Experts of a small language model: a shared expert of 640 neurons.
Below are experts of layer 5 (counted from 0) of a mixture-of-experts language model. Rows are named router (the router's row for the expert), up (a neuron's input weights, with its number), down (a neuron's output weights, with its number) and show model dimensions 224-335. Each number is 128 + 32 x the weight over its row's rms, rounded and kept within 0 to 255.
Before each expert's rows: a language model's description of what the expert responds to; "gets" lists some tokens that make up at least twice as much of what it gets as of all text. This comes from a sample of Wikipedia text that the model never trained on. Tokens count by the router's weight.

# expert 23
Description: Articles and determiners. Articles, possessives and preposition-plus-article tokens like the, an, his, its, at the, in the, starting noun phrases in prose.
gets: " the", " of the", " The", " in the", "'s", "The"
router [158 149 142 144 109  64  96 116 164 149 154 136 122 163 120 116 140 133  96  91  82  94  99 118 103  99  83 126 103 109  75 191 139  92 111 115 152 157  65  82 124 150 102 120  99 186  93 108 154 204 155 154 155 147 140 146  90 145 176  64 115 188 108  53 120 126 172  98 129 138 140 134  85 128 140 130 102 117 141  88  84 115 197 127 110 121  74  76 151 132 116  99 181  97 138 104  50 149 112 126 167 122 134  99 118 152 100 136 108  71 134  99]
up0 [149 146 170  71 163 159 109 135 167 108 108  83 173 155 219 150 115 158 139 126 151  99  93 180  65 148 112 114 137 117 116 166 164 135 124 181 133 176 116 154 104  87 158 152 176 121 105 132 101 102 176 132 163 137 160 146 106 131 113 128 102 127 177 118 138 112 117 163 167 116 167 116 160 103 183 117 165 153 115 177 155 135 106 131 186  82 111 125 134 103 144 175 102 166 120 101 134 137 176  89 125 132  99  67 165 113  77 118 150 135 144  93]
down0 [ 95 133 175 169 139 125 131 124 146 122 114 125 109 153  97  99 140 146 155 148  60  89 160 118  95 151  98 116 119 118 114 151  62 144 136 123  87 106 187 133 142 117 112  92  71 150 118  73 153 121 150 169 166 114 133 140 118 110 178 112 139 185 113  89 132 161 130 135 139  75 153 119 137 115 130 128 186 112  91  97 198 112 156 133 112 165 142 166 135 133 117 138 121 117 180 154 140 159 115 180 132  84 133 158  98 140 119 176 105 132 118  60]
up1 [165 101 137  92 130 126 156 162 203 141 149  89 120 167  58 122 102 184 103 106 108 160 168 122 170 169 110 123 151 123  63  99 115 111 128  86 120 127  65 131  61  99  78  58  95 149  60 125 221 116 128 107  99 161 146 124 147 146 137 100 118 149 122 171  89 110 126 110 185 154 115 157 141 154  97  92 113 146 145  76 187 123 141 141 145 129 194 167 138 169 162  85 192 203 148 126 182 169 119 112 133  82 134 111 146 145 152 206 165 165 129  54]
down1 [128 151 162 136  86 160 147  89  40 135 124  99 172 141 149 128 167 110 118 177 153 162 193  81 107 181 106 179  99 127  64 119 151 119  97 118 135 122  76 146  83 118 143 155 131 155 179 114 137 178 106 142  90  72 160 109 127 160 155 150  76 104 159 141 156  67 126  78 105 137  93 135 175 101 154 131  46 148 137 119 123 120 133 142 102 129 134 109 120 151  99 154 134 145 137 113 150 141  98  96 140 183  85 117 145 141 132 128 106 119 169  85]
up2 [176 137 109  84 129 106 139 104 153  78  83 154 191 158 139 130 144 185 116 146 102  70 140 107 131 113 110  91 142 145 134  82 109  72 118 148 144 103  98 139 114 194 131 117 184 131 114 129 136 127  75 139 182 173 142 210 135  95  99  80 159 139  92 145  69 181 117 101 135 171 154 148 160 133 149 158  98  63 131 116 137 108 124 141 155  77 136 164 131 180  93 157 144 165 157 167 114 109  94 213  53 133  89 121 135 143 111 130  94 108 132  85]
down2 [143  75 135 196  99 135 145 116 160 101 122 144 126 123 114 141 136 160 115 159 150 125 135 155 132 127  62  48 143 174  76 191 118  73 142  66 140 131 156 140 131  84 142 125 174 139 154 160 123 166 121 115  99 131 149 156 104 135 130 114 170 145 113 164 162 103 138  50 151 147 126 130 193 108 135 144  65 169 174 146 179 136 129 126 146 105  95 107 124 112 142 121 158 161  91 118 136 108  98 116 125 114  99  70 149 123  81 160 140 132 134 134]
up3 [ 98 114 140 105  54  57 101  94  91 114  89 167  96 128 150 123 144  99  69  61  90 151 139 161 142 133 146 119 157  79 132 103 137 141 188 125 133 171 118 164  96 150  55  53 123 128  74 112 133 103 117 144  93 113 140 155 161 134 122 156 177 170 113  78 139 126  84 134 150 119 166 136 125 154 130 121  69  91 112 131  98 112 121  85 104 122 139 177  92 135 193 221 155 156 158 112 142 135 147 148 119 143 124 205 137 143 162 187 135 132 116 138]
down3 [171 115 144 137 188 167 128 132 151 155 103 158  72  83 141 120 108 118  99 136 131 165  92 155  70 122 123 152 138  93 137 153 127 162 153 142 119 110 125 153 130  99 136 170 133 126 158 126 112 147 136  83  99 104 124  88 124 111 125 121  81 140 112 153 108  67  89 154 158 139  93  88 173 152  53  98 127 110 109 114 112 118 191 118 108 152 121 112 132  99 122 124 160  87 164 146 113 105 104 186 136 166 177  98 179  93 197  87 107 193 174  73]
up4 [143  68 142 100 130 118 137 104 193 126 123  79 122 152 117 117  84 185  86 148 178 106 154 192  99 139  83 164 148 127 126  87  56 180 109 147 130 140 115 145 134 127 147 122 166  57 123 131 147  98 117 100 134 108 130 191 185 100 121 128 147 113 142 142 121 204  83 128 123  93 148 160 123  78 144 106 105 120 178 180 140 123 159 158 170  97 200 180  61 156  99 169 147  97 131 139 165 114 113 136 156 111 133  89 137 133  64 170  90 106 189  93]
down4 [178  83 176 142  53 138 151  98 159 123 109  95 147 163  33 117 168 118 156  86 128 146 101 133 136  92 111  94 134 144 109 127 173 132 152 108 142  79 168 170  90 158 132 137 121 138 124 121 141 168 148 117  60 123 135 165  79  87 138 114 190 168 106 178 156 120 143 152  92 156 147 100 179  82  95 123  64 143 139  53 115 158 157 110  73  98 100 134 118 124 155 129 156 155 141 123 150 100 133 142 136 169 126 181 178 131 124 136  95 121  79 105]
up5 [149  67 145  58 100  95  36 112  64 129 111 139 141 104  76 158 128 166 130 134 135  95 155  98 155 128  90 134 187  99 161 106  99  97 143 105 126 146 120 113  19 174 139 126 123 122 136 150 158 119 171 122 108  84 144 185  92 129 155 136 125 149 107 131 129 174 126 129 141  87  91 194 119  96  76 102 155 103 123 155 139 173 140 118 194  90 115 181  58 141 127 183  96  97 155 126 172 125 180 125 150  99 174  77 147 172 134 242 111 142 151 121]
down5 [125 138  96  90 194 107 143 134 135  38 125 108 134 135  82 126 130  90 111  74 131 113 111 136  91  88 107  95 161 110 203 189  87 134 173 105 126  83  59 166 131 130 118 100 156 106 122 149 147 142 151 142 124  98 154 123 105 164 119 127 109 134 156 159 116 156 118 115 101 157 145 101 127  68 138 171 112  78 120 163 187 101 111 137 146 183 131 101 149 135 128  91 121 115 127 119 191 129 118 211  92 150  89  91  90 133 122 101  82 122  99 192]
up6 [142 105 171 111 149 101 116 125  63 124 156 126 121 136 213 159 140 139 223 114  64 115 150 131 136 116 139 132 143 148 146 166 215 134 127  96 150 119  35 176  84 117 179 111 169  63 115 171 142  60 105 141 128 118 134 122 111 142 140  96 139 195 139 240  83 116  84 129 147 116 137 158  86  80 164 129 138 159  79  48 135  77 135 140 165 131 127 109 121  78 124 152 113 143 132 139 151 192 144 112 111 148 122 164 133 120 119  94 132 157 134 112]
down6 [124 152 124 121  82 128  55 156 171 164 143 143 150 153 156 126 146  57 152 137 121 163  72 130 141 153 108 126 137 154 112  92  99 137 155 134 108 122 154 100 138  79 189 102  71 183  80 160 118 120 155  68 129 126 112 114 163 139 185  89 136  83 126 120 108 140 185 116 142 118 146 106 144 144 210 102 142 196  95 118 121 180 124 126 159 100 145  80 169 135 180 153 134 154 161 137 117 161  81 110 132  32 117 112 143 112 160 110 139 208 167 153]
up7 [ 85 161 143  95 159  81 212  67  34 117 176 112  92  73 123 134 161 135 189 131 145 136 131 103 147 171 105  38 185 130 159 133  83 161 171 117 156 114  56 161 161 157 142 115 119 155 129 151  88 142 147 129 121 194 136 109  74  79 135 141 151 129 109 151 157 144 132 140 115 122  84 142 151 164 130 111 120  98 160 166 147 116 162 154 105 100 136 104 134 151 112 122 163 179 120 177 111 113 174 120 134 140 120  55 114 125  99 110 149 108 100 103]
down7 [111 142 107  95 113 106 122 111 143 132  88  85  79 108 143 166 119 149 163 139 110 115 129 130  94 127 108 129 152 173  99 134 111  64 163 154 169 119 116 136 139 109 146 145  98 132 104 166 109 121 155  91 109 137 117 152  92 107 164 141 146 126 153 140 119 110 153 119 134 129 161 152 103 140 159 108 194  61 110 137  93 157 109  88 171 186 119 138 112  85 107 156 151 132 101 113 136 113 150  67 130 130 102 120 129 161 128 109 106 114 110 106]
up8 [130 119 109 130 177 102 121 186 172 100 128 127 174  91  93 172 114  89 124 123 115 116 127 133 160 125 180  62  83  84 110 103  97  93 153 143 172 134  87 129 135 147 148 155  81  26 140 142 102 112 115 125 152 144 144 141 178 153 101 104  75  79 157 152 118  86 136 124 108 149 177 134 118  82 175 137 143  57 134 108  69 149 128 110 112 152 138 108  30 134 131 115  75 149  99 178 126  75  95 117 120 118 142 138 124 156 122 101 102 178 145 123]
down8 [119 165  80 103  67  94 162  94 164 177  48  96  92 134 115 135 130 140 124 121 139 100 132 151 167 135 121 151 149 150 105  95 188 172 113 112  92 113 177  86 114 108 167 149  96 152 119 123 117  88 168  67  99 126 107  50 160 197  57 223 155 144 137  79  85 129 120  91 139  70 131 117 150 120 138  76 101 122 120 135 140  86 209  73 151  86  91 122 147  79 128 149 129 120  93 141 138 109 142 125 169 103 108  88 188 143 158 149 127 104 141 143]
up9 [122 139 156 110 125 123 139  98 104 152 141  86  60 136 157 118  91 154 178 142 124 102 155 104 136 133 120 132 124 118 117 155  91  90 132  99  68 126  85  95 133 101 145 152 132 154 105  94 162  72 144 158  77  92 207 107 121  95  60  91  72  86  54 164 118 115 154 108 160 171 152 157 115 138 154 106 182 147 127  88 146  88 123 124 114 170 139 141 113  98 107 129 173  80 187 113 161 163 116 115 133 123 134  98 167 177  98  74 156 111 150  99]
down9 [129 158  94 143  90 148 122  73 116  85 143 101 114 137 152  60 152 132 119 116 150 124 120 185 159 131 143 166 114 128  90 151 127  89 154 148 128 129 112 132 209  73  92 130 143 155 103 133 161 104 161 190 144 106 152 150 100 198 168 143 163 130 108 147 150 103 115  94  86 129 182  93 158 154 107 143 146 145 120 129 155 170  66 134 154 105 133 144  89 131 150 185  41 164 129 151  99 169 126  70 131  60 161 174 130 125  84 115 117 116  67 148]
up10 [168 124 146  78 111 111 109 126 116 110  87 139 171  62 106 147 132 115 100 100 149 122  89 155 162 171 101  91 107  93 134  64 122 160 129 114 140 138  87 164  68 187 113  88  74 148 109 144  93  92 157 168  64 155 102 126  94 105 129  79 120 128 123  90 100 151 112 152 137 147 135 122 152 117 139 204 152 101 113  88 163 141 152 140 157  82 127 141 103 120 135 148 152 145 174 170 121 128 193 119 148 150 110 133  47 143 120 183 135 114 195  95]
down10 [153 140 117  94  79 127 134 151 157 143 105 109 121 124 122 198 105  69 201 160 132 202 137 147 105 170 150 119 115 191  70 154 141 157 153 137 106 122  58 163 154 162 136 152 114  64 185 132  98 161  74 152 131 139 141 111  95 173 138 122  62 111 156 125 100 130  90 116 102 185 113 120 155 145 123 129  90 195 132  76 133 168 114 139 124 119 120 106 112 209 101 126 115 163 106 129 135 173 152 129 115  98 112 140  90 185 146 108 108  79 154 111]
up11 [148  91 197  69 113 119 133 136 134 128 110  91 188  41 173  95 147 114 160 140 172 103 105 120 159 133 158 159 113  94 116 129 142 121 112 123 139 137  57 169 165 135 127 143 159 142 146 143 140 152 122 144 140 119 142 171  66 117 138 153 149 170  90 137  75 144 175  71  99 120 130 173 155 118 109 109 174 138 180 171  71 138  88 128 119 129 129  88 149 132 175 110  99 160 170  94 173 123  82 111 137 148 124  82  49 103 134 149 152 109  74 112]
down11 [156 138 160 120  97  73 118 156 203 122 155  96 157 183  84 132 174 158 189 128 119 122 108 148  99 162 144  76 134 114 144 146 151 140  66 119 198 122  85  84 199 124 125 121 127 129 164 164 122 110 132 123 108 136 146 107 119 141  87 159 146 131 116 142 146  87  83 151 143 132 141 154 113 162 179 141 130 139 127 169 122 160  89 138 123 136  76  81 142 102  36 157 112 111  85  94  63 121 138 118 162 117 133 122 168 176 142  87  92 104  71 132]
up12 [134 124 160 129 127 145 166 124 137 110 138 124 112 115 120  98  53 186  81 117  80 115 151 176 128 130 123 117 139 147 121 180 108 134 150 144 154 146 161 138 121 121 110  91 123 111  94 118 116 124  94 128 148 154 139 158 166 123 133 136 150 162 163 181 129 215 103 158 153 106 141 126 120 127  94  90  24  99 104 168 120  98 125 127 124 110 136 151  78 142 116 190 150  71 164 195 122  87 129 153 155 145 136 113  89  71  50 155 116 128 109 102]
down12 [148 101 154 160 106 128 178 110 175 174 115  95 163  87 106 188 148 179 150  78 145  93 138 149 195 200 121 162  97 147 100 167 161 107 106 118  39 145 141 111 121 112  66 116 144 183  61 171 153 134 198 137 134 172 169 130  83 103 201 125 126 121 149 157 114 155 127 115 129 140 141 140  76 137 153  82 119 154  89 113 152 137 166 137  49  72  70 137 137 112 127 164 169 162 145  73 124 115 123  80 108 156 125 148 137 101 165 145 156  95 118 105]
up13 [155 127 177 149 153  84 170  86 196 107 124 102  54  46 110 169 139 131  97  63 158 160 146 149 119 184 118  66 122  92 123 113  70  16 158 100  97 113  55 190  95 132  93 125 129 108 153  96 120 126 122 121 115 129 112 154  85 111 135 151 190  53  41 178  71 118 172 136 146 154 126 125 132 107 112 144 100  81 108 184 190 146 126 178 157 149 140 161 113  79 100 137 136 160 105 151 130  90 234 122  93 145 174 135 152  55 164 172  77 129 145 165]
down13 [134 107 121 115 111 138  90  92 130  89  87 164 167 152 160 152 114  56 148 135  97 150 136 199 114 131 164 150 125 114  95  99 136 104  48 159 115  95  85 122 148 186 110 127 140 128 110 131 182 159 105 144 138 122 132 144 143 147  94  98 108 131 130 105  82 140 159 153  79 175 100  71 141 132 132 158 103 224 111 151 113 132 113  83 154 210 151  79 112 106 110 156 128 138 124 153 124  91 160 150 101 128 111 189 132 108 142  76 141 120  65 128]
up14 [104  84 152 121  78 113 134  86 150 128  84 156 122 149 189 163 118 133 154 184 109 104 180 130 149 108 140 135 104 110 160 154 100 115 137 113 126  85  70 126 137  99 134 129 139 126 178 107 143 117 138 148 108 185 113 115 119  88 173 147  52 161 120 149  97 149 102 151 162 128 100  89 133 105  99 149 133 131 138 109 165  99  88 139 102 130 117 137 128 103 143 188 138 151 149 133 141 177 100  93 167 185 138  95 106  97 142 115  90 219 133  67]
down14 [ 97 176 141 178 161 145 172 134 151 105 158 129 101 140  88 136 134 117  95  77 125 192 115 125 161 116 117 111 110 171 130 130 139 101 179  86 128  92 115 117  88 130 192  92  94 131 102 127 108 127 149 133 144 140 127 149 112 141 146  63 117 159 138 108 145 149 134 136 149 105 138 148 148 113 151 122 135 130 113 134 206  86 112 122 138 144 132 164 161  55 180  54  65  85 104 168 154 100 146  70 147 129 134 102 105 145 206  70  66 124 144 156]
up15 [185  63 146  66 102 105 187 154 112 110  94 127 111 150 137 108  93 182 121 153 155 134  87  82 164 152 114 130 205 117 101 123 106 153 106 104 150 126 113 100 162 159  93 163 119 160  82 147 167 137 152 121 173  89 141 114 146 117 121  92 160 188 132 180  97 198  73  77 157 122 153 127 118 127  93  64  95 105 109 145 147 120 122 153 116 126 142 120 162 126 152 137 120 157 182 190 109 158 156 148 114 103  63  55  77 115 140 181 123 133 102 100]
down15 [123 142 144  78 147 114 115 127 100  23 148  67 130 125 101 111 149 101  71 133 146 119 206 157  85 148 107 121  80 115  94 107 149 123 169 102 110  98  98 143  87 137  95  79 147  64 134 137  97 119 127 101  77 131  90 138 155 117 105 168 116 127 121  82 150  88 139 131 169 194  70 129 144 117 127 135 109 116 116 119 154 107 115 111 123  90 155 120  89  83 168 123 128 137 111 109 130 121 136 205 172 175 102  58 131 164 136  53 108  65 150 197]
up16 [118 124 131 161 137 107 165 138 153 113 103 141  99 135 117 149 132 142 113 132 114  40 104 111 102 170 144 107 167 101 189 135 163 151  64 131 129  98 133 130 221 101 127  95 123  67 141  77  95  98 135 131 164  98 117 143 149 134 139 146 232  81 108  76 120 131 140 103 156 143 159  87 166 115 121  94  75 133 126 157 103 155 133 104 120  96 139 129  97 158 106 137 142 127 106 116 118 132 140  51 109 102 128 138 146 174 169 109 126 139 149  54]
down16 [116 114 186 177 171 128 156 183 146  79 150 160 158 129 105 168 115 146 124 149  90 137 129 149 129 109 194 142 116 133 116 117 143 147 130 147  57 111 108 109  59 125 153 121 172 103 211  55 152 121  92  98  97 138 176  78 148 158 135 152 112 168 114  78 167 102  61  79 131 138  92 107 106 135  84 113 209  83 186 135  96 126 183 140 138 105 182 165 184 136 171  94 118 101 125 168 129 142 153 186 149  77 147 136 141 130 143  71 101 145 135 116]
up17 [134 147 169 162 143 159 139 139 137 130 175 124 161  98 161 191 171 176 157 113 158 131 188 131 156 141 167  97 129 131 115 135  99  95 203 139 188 101 138 105 109 149 169 145 115 116 110  95 131 154 141 135 129 104 130 120 142 126 157 146 133 136 141 132 126  87 172 119 182 144 105 125 147 184 116  98 102 146 146 140  81 170  86 128 107 130 184 165 139 106 143 190 148 161 225 119 117 150  87 195 168 123 111 104 105 124 114 146 155 114 132 158]
down17 [ 78 136 180  62  61 112  73 143  87  78 148 162 176 174 121  82 120 119 156 178 136  95 120 121 115 144 157 112 129 126 181 162 115 173 102 119 126 168 202  96 172 122 124 165 116 120 146 212 108  94 147 213 112  98 153 140 105 132 121 125  82 145 120 187 113  81 179 137 192 137 159  82  94 173 147 161 152 156 148  84 152 117  95 147 188 126 105 129 137 131 152 174 124  78  90 130  95  63  73 104  84 131 103 148 171 126  57 139 115  98  92 143]
up18 [159 129 123 187  57 136 183 124 144 102  78 109 171 145 169 160 131 100 112 147 150  59 152  98 108 125 106  70 152 159 143  62 129 151 147 161 155  97  89  96 222 184 155 113 114 106 120 157  82 156 164 151 132 114 149 130 175 199 136 113 155 109 103 110  69 115 114  78 147 107 119 126 120 109 104 191 156  99 187 145 153 141 156 170 130 156  74  98 136 101 172  70 138 122 160 115 156 168  52  86 144  82 113 116 103 118 121 132 159 168 121 103]
down18 [133  75 112 121 136 147  96 118 135 114 170 100 108 211  99 105 116 150 135  93 119 153 138 146 149  87  88 124 175 186 145 116 157  79 140 138 154 136  73 140 119 168 153 105 170  94 144 103 109 118 141 132 125 124  92  68 164 125 169 173 160 102 100 147 120  82 153 138 107 160 114 145 104 127 168  93 112  98 104 103 133  90 107  67 130 129 144 128 165 117 125 132 107 166 105 101 109  88 146 144 140 123 161 140 151 181 164  94 135 141 137  97]
up19 [ 88 176 123 184  98 127 207 157 189 135 112 134 114 129 102 192 217 167 200 196 127 141 157 109 147 146 107 136 163 123 180 137  91 104 146  88 103 123 102  79 143  88  77 159  78 129 148 119 127 113 164 119 128 176 142 118 130 164 155 156  84  90 116 156 130 105 127 110 154 134 159 199 145 170 111 149 196 109 179 156 130 128 113 180 147 110 106 138 181  91  67 145  93 139 147 163  93 126 141 157 112 158 138 118  96 102 141  85  96 144 169 125]
down19 [ 85 138 139 104  99 141 128 118 105 141  91  89 148 106 110 199 159  93 160 169 137 172 111 193 154  94 188 157  71 148 105 160  70  41 130 137 133  75 133 150 125 138 158  79 124 169 212 144 100 117 121 144 122 188 102 133 112 154  84  71 170 123  95 152 146 102 127  83 105  94 171 138 138 110 117 176 101 123 120 125 132  74 113 136 129 149 155 179 120 148 127 196 116 147  94 161 115  97 118 147  72 118 136 133 113 105  94 113 136 117 160 175]
up20 [129 136 145  68 128 107 161  99 128 123 179  84 142  38 131 101  78 162 107  99 198 140 126 188 134 155 138  99 154 146 133 126 180 132 139 152  79 162 124 139  89 150  80 117  96 104  99 110 152 130 198 133 123 127  81 135 147 140 165 123 121  67  57 136 148 163 120 141 125 143  80  97 128  96 100  90 126  87  97 153 112 129 160 144  95 102 144 142  89 163 128 162 165 154 123 130 176 103  65  53 184 161 156 150  82 144 168 180 155 153  50 102]
down20 [144 124 104 162 173 126 143  57 126 103  79 100 153 141 106 100  92 149 125 110 153  88 114 156 108 152 157 139 141 133 151 135 125 164 135 113  89 129 123  92 175  94 148 159 180 123 125 137 155 104 109 175 107 195 165  85 126 167 141 170 124 124 160 124 172 136 130 136 137 126 160  90 103 100 150 120  71 174 138 148 156  95 130 138 133 116 152  88 135 151 108 162 191 157 188 143 193 160 103 146 131 120  80  85 131  77 151  64 104 130 230 163]
up21 [153 128  98 105 204 174 111 123 167 110 102 117 153  60 160 144  96 152 121  71 142  35  98 114 163 133 141 122 103  73 126 179 177  75 127  76 127  96 121 180 162 159 141  94 134 118 151 103  75 120 226 125 139 135 103 140  85 114 148 152 144 186 126 154 125 131 152 156 179 137  54 139 147  77 123 173 182 132  75 164 163 111 134 140 142 125  89 105 113 127 164 138 120 120 116 122 136 130 146 116 121 127 147 135  98 163 128 173  69 196 114 129]
down21 [106 153 135 100  74 159 123  81 146 181 124 110 154 158 133  84 179 138 149 135  98 136 171 137 175  66 135 164 124 126 125 158 116  85 119 129  89 131 106 123 147 126 111 131 120 133  97 142 110 116  31 113 120 187 133 118 176 127 121 152 151  92 115 165 120 153  81 176  99 121 192 132 146 160 104 119  80  75 149 153 116 165  63  91  95  76 200 115 108 153 121  88 146 141 127 169 112  96 150 167 111 120  68 155 183 154  98 180 198 155  88 141]
up22 [118 100 120 147  66 160  86 112 182 114  80  92 203 165 137 146 121 183 154 142 168 164  95 172 206 139 203 105 176  94  97 134 169  37 131 142 150 177 117 137 115  76 132 171 125 141 134 133 112 103 158 139 179 193 146  94 137 125 128 112 165  99 175  72 133 130 100 167 173 104 112  95 183 118 127  92 165 123 141 173  96 119  96 105 138 111  97 112 151  71 126 118 115 136 106  96 120  96 157  68  75 192  94 146 124  85 149 217 124 114 132 169]
down22 [ 70 167  45 140 162 151  89 135  94 155 112 159 129 122 117 155 132 157  89 152 154 109 166  54 131 149 131  89  77  96 143  94  93 109 187 113 122  96  96  79 138 133  77 156 118 159  87 124 154 114 172 143 141 143 179 131  71 144 132 118 120 125 138  93 120 183 133 115 190  67 132 180 116 132 132 219 103 150 148 166 114 105 147  76  95 143 112 170 147 119  75 111 149 131 143 159 149 133  91 160 198 206 154 155  67 155 131 190 136 113 193  44]
up23 [157  90 150  79 114 106 179 119 149 123 192 115 114 127 107 126 122 177 119 114 178 149  96  98 100 162 127 183 125 131 156 136  93 135  77 158 103 189 109 156 158 210 140  76 152  86 136 109 187 123 186 123 111 122 109 136  83 121 120 106 106 125  96 187 155 166 137 144 139 140 147 125 137  87 127 149 143 120 140 149 135 121 130 197 182  68 145  69 154 116 123 128 124 127 105 163 145 154 154  82 157  91 115  75 104  81  77 151 119 135 100 113]
down23 [118 139 100 109  82 132 164  68 125 113  85 142 212 152 112 145 167 122 117 106 129 178 167  94 128 159 113 103 121  68 158 106 121 183 106  97 173 145 142 115 142 180 128  99 141 116 143 124 130 195 206 131  68 171 118 177 132  94  95 123 139 164 105 166 129 164  76 167 164 112 116 108 108 112  44 172 142 128 165 159 159 101  84 125 120 111 150  69  91  79 113 116 152 155 107 133 144 130  92 155  87 151 114  98 143 122 160 148 103  88 112 170]
up24 [154 140 167 111  33  94 104 153 176 140 143 118  87  82 135 186 137 143  84 102 162  78 146 108  98 239  75 102 127 120 135 116 131 110 134  94 137 157  99 168 121 126  72 115 118  89 143 112 191 129 145 171 127  93 154 121  92 111 149 124 129  83  65 122  87 113 161 120 126 172 188 111 156 134 117 163 180 181 121  80 128 140 110 139 165 109  99 180 129 120 182 147 124 139  97 128 140 105 192 116 108 108 145 107 134 135 122 136 160 177  75 117]
down24 [105 168 132  80 145 155  28 142 141 115  90 191 144 151 111 195 147 117 120 128 137 152 137 116 149 145 128 128  77 131  93 138 146 169  82 153 140 114 172 150 126 143 154 108 136 129  95 128 185 202 158 129 111 113 137 153 128 104 163 118 203  98 145 117 197 171 147 175 148 195 110  81  88 125 109 131 119 122 140  93  92 151 130 115 152 136 154 128  84 151 134 131 111 155  66 112 111  96 156 140  90 150 159 141 142 114 145  73 126  66 109 170]
up25 [175 104 140 124 134 105 169 151 162 104 135 120 113 123  74 167 157 152 134 115 119 123  67 162 127 239 122 126 145  91 112  74 169  69 154 174 169 124  37 126 149 122 133  94  96 146 148  54 135 127 156 133 133 161 184 111 154 139 156  73 128 131  71 100  92 151 153 128 128 145 122  93 138 121 101 146 163  72 122 134 153 128 110 119 135 146 159 128  75 135 124 111 133 140 189 136 129  72 146 110 155 125 102 102 160 137  93 118  79 178 157 147]
down25 [133  49 106 214 145 137  55 105 150 117 141 124 102  70 130 132 104 113 105  86 146 170  85 197  61  83 114 108 133 111 136 110 120 156 153 128 146 150 116 181 124 173 137  80 164 103 153  36  58 112  73 124 112 108 163 147 156 124  95 118 116  50  31 129 104 161  66 142 156 129  93 113 109 155 107  97 135 119  88 153 106 126  94  96 118 166 149 145  92 171 122 164 146 141 137 138 164 101 129 127 105 129 160 135 107 152 193 138  90 165 149 120]
up26 [129 110 144  96 150  57 108 144 180 110 126 111 142 114 143  93  86 140  51  76 198  79 144 140 147 129 112 140 129 137  96 141 106  82  87 139 156 126 115 146 142  96 153 142 160 119 102 159 171 111 148 126 168 113 122 159 193  90 141 123 135  76 176  91  52 159 156 140 156 144 141 108 160 128 114 110  76  89 153 148 118 167 126 107 165  84 136 135 147 153 133  94 166 109  87 141 120 135 175 140 117 159 120  85 150 168  86 149 147 146 144  83]
down26 [174 119 132 121 106 131 131 112 135 169  89 161 177 160 147 141  95  81 148 143  82  83 134 121 130 125 101 161  90 127 151  93 158 160  95 125 148 142 133 145 141 127 130 160 125 149 109 136 112 135 126 102 199 114 131 143 116 101  95  81 151 149 106 138 123 123 124 110  70 159 116 116 136 168 119 129 113 101 155  96 131 208 127 122 157 166  72  94  85 146 182 135  76  97 140 128 102 121 162 128 118 150 114 161 156 169 201 164 100  88 132 118]
up27 [129 103 230 109 115 108 162 125 160 108  98 141 124 132 155  61 122 154  88 155 143 104 210 106 137 115  72 145 190 138 123  96 135  94 159 149 125 123  98 150 169 135 128  55  67 155 136 125 153  84 104 140 151 143 151 167 152 137 129 109  94  83  84 132 112 162 173 103 100 143 120 141 104 130 130 211 194  98 180 108  94 113 100 119 169  50 149 170 152 152 124 151  80 170 170 125  75 132 125 212 101 116 130 125  83 107  41 154  93 159 176 122]
down27 [ 92 103 180 107 143 170 138 139 146  62 104 114 119  90 177  62 160 156  36 140 182 110 121 110  55 104 122  93 120 141 167 129 111  88 109 134 113  83 146  97 167 124 155  86  83 102 119 158 111 121 110 137 112 141 155 164 131  67  81 117 206 148 138 157 108 110 181  72 141 159 185 129 155  82 107 143 156 161 143 154 141 141 151 109 121  90 156 179 163 170 115 132 193 136 123 120 161  95 158 140  93 139 118  71 143 136  91 169  82 132 146 123]
up28 [159 159 107 135 103 137 145  86 164 123 130 216 160 121 150 112 129 163 125 104 119 131 131 127  96 132 149 140 133 128  98 149 105 117 105 145  99  88  50 109 164 136 117  96  66 148 132  98 148 136 164 164 152 120 169 129 130 137  91  70 122 159 129  96 178 146 143  98 136 131 121 134  96  78 149 118 145 136 109 147 128 110 142 148 116 175 152 163  89 173  90 133 112  99 155 143 110 136 140 154 119 151 152 132 120 133 146 151 102 102 115  86]
down28 [177 163 108 204 147 141  89 116 165 174 153 133 123 152 135 175 120 120 157 162 115  86 105 158 111 121  67 196 144 147  79 181 148 184 143 134 105 118  87 102 129 189 159 133 114 143 137  95 132 142  76 106  94 105 122 137 128 121 152 121 130  51 111 100 117 123 112  73  99 114  96 203 136 154 163 126 111  94 115 131  98 163 141 107 130 148 135  75 110  71 181  97 170 151 154 162 178 180 159  77 110 118 100 137  77 131 164  71 140 102  86 117]
up29 [106  72 130 148  97 135  95 108 136 126 154  67  89 132 134 140 116 107 118  86 157 107 164 158 170 157 110  95 141 113 120 195 137 127 152  80 127 178 105 189  94 137 153  66 117 134 116  64 179 151 103 143 129 138 127 107 194 100 195 123 166  78  72 106 137 178  98 166 161 141 151 121 163  75 164 119 106 126 100  69 110  85 145  84  93 181 156  92  84  66 106 126 150 119 121  85 163 114 125 140 100 107 149 165  88 149  90  58 152 107 130 122]
down29 [123 117 133 127 105  81 100 151 167  76 143 202 148 146 141 143 188 176 130 102 122 137 154 174 115 130 136 126 117  80 129  96 123 163  37 138  95 113 184 146 145  97 119 166 134 165 100  84 129 105 149 107 104 157  89  52 151 154 147 169 102 119 171 142  94 163 101 131 155 111 143  82 130  90 131 101 161  87 115 107 160 160 182 111 117 102 148  92 146 181 159  81  70 120 167  96 114 114 184 140 104 177 134 124 168  97 115 139 181 125 168 158]
up30 [141 143 135 144 152 146 159  93  89 108 111 184 121  88 125 122  60 119 197 145 192 123 149 117 176 186 104 184 218 111 173 153  71 184 190 127 133 109 152 116 167 100 110  51 130 163 127  94 131 119 189 141 112 142 170  78 187 146 148  98 122 115 180 156 101 133 126 153 119 172 122  92 153 116 124 133 112 161 120 220 137 109 183 124 120 113 120 137  96 114  75 144 131 133 127 141  96 119 121 131 203 165  93 125 108 140 136 105 149 190 166 136]
down30 [102 109 163  85 133 104  85 139 108  89 116 145 157 133 132   0 102 105 178 121 142 120 135 167 102 116 158  96 164  96  90  84 162  99 107 116 118 141  88  84 132 160 148 177 163 100 152 140 181 122 143 175 146  78 145 140  94 144 135 112 150 194  62 117  82 149 148  90  94 161 167 141  76 130 112 113 125 164 128 158  90 116  82 184 187  93 100 145 130 153  91 191 136 165 107 153 176 147 158 141 150 126 105 116 130 164 162 168 134 136  85 111]